{"router_score": "softmax", "routed_scale": 1.0, "vocab_size": 4389, "tie_embeddings": false, "beta1": 0.9, "steps": 7222}
Below are experts of layer 8 (counted from 0) of a mixture-of-experts language model. Rows are named router (the router's row for the expert), up (a neuron's input weights, with its number), down (a neuron's output weights, with its number) and show model dimensions 0-255. Each number is 200 + 20 x the weight over its row's rms, rounded and kept within 0 to 999.
Before each expert's rows: a language model's description of what the expert responds to; "mostly gets" lists some tokens that are sent to it at least half of the time. This comes from a sample of Wikipedia text that the model never trained on.

# expert 8
It responds to: Latinate verb stems. Middle stems of Latinate verbs and nouns before -ation, -ated or -ing, such as oper, cre, particip, exacer-b-ates, cul-min-ating.
mostly gets: " oper", " cre", " loc", " serv", " caus", " particip"
router,189,174,178,214,191,234,197,200,206,186,205,209,220,239,202,190,231,194,203,178,213,168,180,189,223,184,232,225,173,220,193,185,200,188,175,202,210,219,188,196,236,186,204,156,169,186,184,195,167,170,211,217,172,184,192,211,208,132,215,191,159,204,213,209,205,196,204,227,205,226,177,164,168,197,201,177,199,195,207,209,187,165,218,210,228,174,189,196,202,212,207,197,193,168,163,186,191,186,200,201,182,177,196,203,182,196,201,176,235,198,199,211,176,195,210,202,200,219,161,162,238,244,186,235,213,186,196,210,166,165,209,175,207,219,241,223,189,186,190,193,168,193,168,204,222,219,214,221,196,195,173,196,253,204,216,168,218,188,205,211,174,225,210,226,206,190,197,181,189,196,194,234,217,206,207,200,180,222,200,177,199,233,181,174,189,206,164,207,207,208,243,219,210,215,218,200,234,190,187,235,187,195,203,197,184,191,208,213,176,206,218,199,209,168,178,179,189,178,228,201,171,199,234,155,194,208,195,213,212,172,205,218,195,212,165,216,186,205,197,185,201,237,198,192,227,185,188,193,191,238,217,179,172,210,183,227
up0,219,205,206,218,190,183,220,231,195,199,182,192,196,232,211,192,208,214,195,207,230,190,201,204,226,211,230,166,186,193,191,214,236,198,212,197,215,204,213,193,200,207,165,161,201,199,226,216,201,207,218,188,183,222,210,194,200,209,190,193,203,221,170,201,208,217,196,163,208,233,151,196,212,221,174,186,189,207,173,196,174,183,191,198,208,219,202,189,198,220,188,244,175,166,190,198,217,204,198,214,182,193,225,217,172,214,189,175,226,179,214,206,225,185,218,205,216,178,188,178,203,234,205,196,215,192,198,218,244,179,205,194,194,190,227,210,196,217,184,191,220,201,172,220,186,172,200,185,233,208,203,196,227,165,168,208,184,228,174,237,254,198,212,201,236,165,205,211,214,195,216,174,219,170,197,226,201,194,205,223,224,176,171,244,230,198,222,172,192,176,221,210,180,210,199,188,194,222,200,202,201,195,237,192,230,168,184,188,218,185,203,179,181,194,214,170,221,215,182,181,197,248,232,225,195,204,192,216,188,159,137,201,167,186,160,226,206,211,209,204,178,163,198,228,205,187,201,168,209,185,227,205,159,213,178,237
down0,191,181,187,181,209,195,206,202,206,181,192,209,224,208,170,204,227,154,204,205,195,190,226,206,191,176,226,194,230,169,202,196,194,189,200,212,207,199,230,191,206,202,181,171,201,191,234,225,215,208,203,174,202,162,229,206,208,229,202,202,214,222,197,196,192,227,200,211,224,210,197,205,196,202,199,168,209,222,209,233,249,207,218,211,200,201,184,159,219,237,228,184,227,230,207,227,212,216,227,229,178,168,222,219,202,194,253,188,213,180,236,198,219,184,192,167,209,219,228,207,193,225,231,163,185,181,237,221,192,196,240,192,163,198,210,215,206,180,177,209,210,193,191,180,218,179,208,206,184,222,191,159,225,196,232,185,238,197,202,212,220,181,212,191,219,189,171,215,222,198,209,196,178,208,173,198,207,206,175,184,175,204,177,187,193,242,175,177,177,213,205,143,226,203,232,186,204,186,159,246,208,212,203,166,214,201,195,184,182,212,204,191,207,201,206,230,201,195,217,175,203,190,184,162,220,220,198,180,202,188,217,188,186,177,256,200,229,188,197,217,189,193,204,229,185,188,240,211,220,218,228,196,193,217,230,180

# expert 39
It responds to: Capitals starting abbreviations. Capital initial letters starting abbreviations or names in tables and lists, e.g. HUN, HOF, RBIs, Hapoel, MFPs, Sri Lanka.
mostly gets: " H", "″E", " vol", " h", "-H", " Th"
router,215,242,205,167,209,176,248,180,180,205,190,217,234,209,196,183,164,218,207,194,197,181,223,211,161,229,192,196,228,225,238,205,197,200,241,184,163,199,205,205,188,179,196,173,206,210,196,206,187,238,186,172,216,215,203,183,219,213,208,209,196,202,178,187,179,173,197,193,201,204,201,236,179,182,177,191,217,163,196,163,140,196,183,225,195,183,204,190,194,221,211,184,211,212,194,207,176,157,243,207,245,208,204,199,170,211,219,216,187,192,221,215,242,183,184,196,202,161,203,220,222,199,205,181,189,192,184,175,206,204,202,216,223,189,197,225,228,199,221,187,215,174,167,222,193,222,216,167,210,185,194,223,184,210,176,195,180,182,165,191,208,157,204,173,210,209,221,228,195,215,231,217,205,241,206,157,188,176,196,194,194,187,221,211,182,187,200,216,183,164,176,200,221,219,207,203,161,210,216,171,197,216,195,167,210,216,216,197,211,197,198,211,171,204,202,174,215,177,179,239,200,203,192,216,175,185,210,171,191,193,239,192,201,161,234,173,197,169,154,208,185,190,183,196,196,208,207,179,197,195,220,173,197,204,186,209
up1,180,176,220,191,190,218,202,187,181,178,226,165,200,227,178,161,185,229,207,190,202,195,198,241,179,220,208,220,213,238,193,192,211,212,234,187,155,203,218,203,202,223,234,199,230,208,182,176,186,199,225,214,191,210,191,193,225,167,191,179,220,213,210,199,214,179,209,184,206,175,176,175,259,186,204,219,220,211,197,189,226,224,207,215,153,195,216,169,192,183,229,222,203,189,245,212,187,168,220,183,253,206,235,209,238,187,182,224,174,166,196,165,201,237,188,200,210,191,199,240,179,215,222,208,225,215,240,199,247,213,177,179,202,185,197,206,172,239,175,187,203,186,197,212,214,240,202,180,192,225,198,163,210,179,227,193,199,214,205,200,214,245,203,198,194,199,221,186,214,206,192,213,222,213,216,217,178,194,186,220,181,178,205,205,182,191,220,200,196,192,192,199,204,202,192,230,193,190,192,239,212,192,211,221,212,185,216,217,199,195,155,239,218,202,202,170,196,191,208,180,220,194,246,227,192,188,209,207,165,193,218,197,218,185,234,185,197,206,169,170,188,203,198,204,196,209,244,201,198,212,193,195,196,185,215,198
down1,214,195,187,215,168,165,195,196,191,174,205,175,208,172,233,195,183,206,225,205,203,167,195,214,184,215,180,141,200,200,205,212,178,175,208,213,184,176,216,184,229,156,217,167,151,183,193,183,215,220,191,186,171,183,200,182,181,202,207,197,203,195,246,172,197,193,178,215,189,164,185,196,176,167,216,211,196,207,216,225,166,203,196,225,206,186,211,212,199,229,198,207,172,206,228,199,200,189,198,253,218,208,215,184,149,205,212,156,202,231,170,202,191,199,201,188,238,195,195,196,217,174,182,193,185,212,195,221,187,174,218,225,208,197,198,219,177,229,187,209,192,208,214,192,188,189,222,200,179,211,189,217,252,192,197,235,200,211,195,178,195,193,188,216,214,206,192,228,200,205,177,156,179,210,207,200,182,199,217,176,180,206,222,182,242,191,197,246,170,215,158,243,199,192,209,202,192,178,219,191,203,188,227,213,210,219,233,193,230,179,211,213,195,217,213,228,208,198,237,215,191,236,211,190,221,237,218,187,209,217,209,186,202,205,185,205,225,187,145,216,219,198,200,210,192,239,187,171,192,232,208,204,181,176,184,191

# expert 33
It responds to: Word-initial consonant clusters. Opening pieces of words beginning with consonant clusters, often technical or formal terms, such as Primary, Criminal, climate, crashed, Metabolism.
mostly gets: " Pr", " cr", " pr", " cl", " imp", " int"
router,194,189,213,192,227,203,234,192,206,185,165,231,224,181,173,194,194,202,175,184,171,231,230,214,218,225,204,213,204,200,208,189,168,195,171,219,191,197,174,193,227,234,176,172,186,184,181,196,188,201,193,187,223,166,231,214,153,250,231,207,196,180,178,187,179,179,209,185,242,198,205,220,202,212,200,186,161,199,196,166,208,216,200,204,192,215,208,196,208,195,215,181,177,135,200,223,204,185,240,210,206,199,212,192,189,216,185,193,208,196,192,232,210,176,216,234,243,168,193,210,224,181,199,208,170,215,225,177,211,228,182,159,205,179,212,222,174,146,205,209,171,215,232,192,225,232,198,202,213,211,189,229,216,209,186,179,192,187,210,186,176,177,181,202,220,193,186,217,224,168,196,203,237,227,218,179,192,180,218,222,199,206,187,191,208,210,194,190,184,174,181,220,208,199,205,185,209,195,224,190,210,213,197,219,230,186,193,219,197,185,201,197,188,221,192,204,240,205,222,215,195,214,214,223,226,159,187,199,215,179,201,180,182,186,182,209,147,211,173,219,164,158,200,178,197,196,186,205,192,183,216,224,217,218,191,244
up0,182,191,165,240,204,198,164,205,218,207,159,206,194,214,234,227,195,201,173,186,214,199,220,190,213,193,207,216,183,195,206,187,219,195,177,191,169,183,187,204,214,215,208,237,175,207,183,218,177,208,214,217,187,201,169,230,202,183,204,188,185,171,199,185,151,195,203,206,230,201,194,225,222,163,190,188,202,196,208,226,201,159,215,208,176,190,203,181,192,187,214,241,200,226,222,185,222,182,204,206,189,204,186,165,207,222,192,196,215,204,210,192,209,212,167,247,199,186,189,168,182,195,211,195,205,186,196,206,192,182,235,181,193,175,194,214,182,196,209,205,233,207,212,199,200,242,239,169,194,211,224,206,210,202,234,231,192,194,192,232,193,206,182,229,215,204,169,205,240,194,178,207,227,259,197,202,177,238,216,230,162,183,188,195,203,188,183,219,176,181,170,225,188,188,175,200,154,207,206,211,212,165,193,204,208,225,205,208,213,207,200,179,175,222,197,200,205,203,173,192,151,189,197,188,173,193,196,214,197,181,208,220,132,204,179,205,181,188,194,242,200,218,216,205,229,213,191,220,242,217,224,180,211,156,186,218
down0,187,233,204,191,207,215,202,198,198,200,204,233,235,188,213,210,187,192,172,187,229,204,179,193,182,219,161,192,182,187,213,221,195,215,217,228,227,221,202,195,208,195,199,212,225,193,200,220,233,210,160,194,184,186,207,198,226,183,235,230,208,208,178,213,183,211,200,217,192,200,199,214,162,199,184,163,189,192,204,238,229,169,201,254,174,180,209,203,187,206,216,185,220,183,234,201,217,203,181,215,203,196,178,179,193,215,200,222,210,182,195,214,227,195,183,206,217,210,231,210,175,203,225,202,201,219,211,210,190,173,187,209,199,203,249,186,158,196,213,225,169,215,200,174,214,149,154,223,173,236,205,193,206,203,193,186,251,177,255,191,198,158,183,190,206,182,221,174,196,210,209,223,198,181,179,198,152,224,186,196,219,206,176,183,183,193,154,197,237,201,163,184,197,187,230,190,212,186,165,201,214,193,231,184,186,218,206,216,232,215,207,189,193,220,213,191,228,192,198,222,192,213,185,205,195,211,205,191,177,166,210,225,207,154,165,195,184,187,206,227,198,233,186,209,218,216,203,237,200,192,195,199,238,182,223,219

# expert 10
It responds to: Mid-word stems. Word pieces right after an opening fragment, or stems awaiting suffixes like -ing, -er, such as P-ad-res, dr, contin, mov, pass.
mostly gets: " dr", " contin", " mov", " mot", " circ", " pass"
router,216,174,186,200,177,208,170,218,245,202,212,225,197,194,198,192,211,190,188,183,183,231,197,218,190,220,208,203,184,205,230,220,207,202,214,198,206,205,175,177,219,197,194,155,208,178,200,195,202,210,205,210,232,182,214,151,190,210,205,221,189,200,198,197,236,198,198,211,193,183,189,195,214,190,187,198,229,232,175,194,192,196,227,190,204,184,250,228,219,201,181,186,203,189,212,225,195,184,199,218,178,177,206,173,251,187,197,188,197,198,195,223,182,217,217,201,217,220,217,215,227,165,217,240,181,193,201,218,180,218,223,176,214,185,191,206,219,175,179,221,195,217,178,242,167,168,163,222,204,184,196,223,218,158,210,225,221,205,198,212,229,234,215,203,148,229,166,220,198,208,226,224,196,207,181,174,179,191,197,216,172,179,200,221,190,196,210,230,192,235,197,181,188,204,206,240,202,182,229,215,218,156,174,171,221,217,178,209,196,193,173,196,182,178,190,181,201,184,196,188,209,239,195,205,157,199,208,225,239,160,179,216,186,209,206,207,178,202,228,209,160,218,194,207,212,194,160,184,192,199,167,206,245,203,201,236
up3,191,199,202,213,198,202,197,176,195,246,186,214,222,197,214,208,182,144,188,202,158,213,187,191,224,214,210,196,163,216,180,197,227,209,221,176,177,221,211,166,201,183,203,234,211,179,196,185,216,217,224,193,199,218,221,198,181,224,161,185,197,212,175,173,208,197,214,205,200,180,221,197,210,209,213,225,215,175,177,187,183,242,235,195,190,200,172,221,235,189,199,209,165,201,217,155,194,221,148,175,185,199,201,182,235,158,202,194,197,227,159,185,222,215,204,215,239,173,180,211,206,226,181,172,145,209,231,179,198,181,237,203,192,179,188,196,173,172,185,209,197,233,201,220,205,210,222,226,173,183,227,201,179,174,221,190,193,218,174,211,224,188,209,191,213,216,226,185,246,224,215,220,179,166,195,175,219,202,198,210,191,163,196,179,215,197,205,213,212,176,203,183,199,209,207,195,200,181,216,155,181,203,190,174,209,217,200,194,240,178,200,194,208,210,222,204,213,198,198,200,207,242,188,227,214,223,180,203,207,212,185,204,196,200,218,180,211,215,180,228,210,224,183,223,150,212,204,186,210,197,192,219,234,216,217,207
down3,185,157,175,192,217,225,208,193,193,196,221,218,202,193,159,188,200,172,197,196,212,211,169,191,167,169,218,162,190,226,197,200,198,229,201,169,190,178,194,193,164,197,244,236,202,194,184,162,219,233,172,170,183,201,198,180,205,183,208,202,204,211,212,198,173,217,194,211,204,209,201,207,191,177,241,158,218,209,197,185,172,148,188,176,181,192,205,182,180,167,167,213,206,201,240,181,242,212,214,196,199,233,193,182,211,203,194,188,201,206,225,211,159,186,204,214,176,220,209,211,218,214,191,193,199,197,173,174,177,226,210,206,230,169,210,201,193,210,188,211,211,231,202,224,194,203,216,230,189,220,209,195,214,215,196,235,198,223,208,189,213,201,191,194,180,207,234,200,194,174,177,190,222,179,232,177,170,182,183,221,227,203,187,174,201,249,209,185,246,196,198,161,228,196,217,205,211,178,184,220,205,168,200,218,180,201,199,175,229,163,214,203,179,191,206,171,181,219,194,186,175,211,198,212,202,221,218,180,246,216,190,206,200,214,170,192,202,211,174,190,178,145,236,202,169,209,211,188,191,175,212,211,171,205,209,170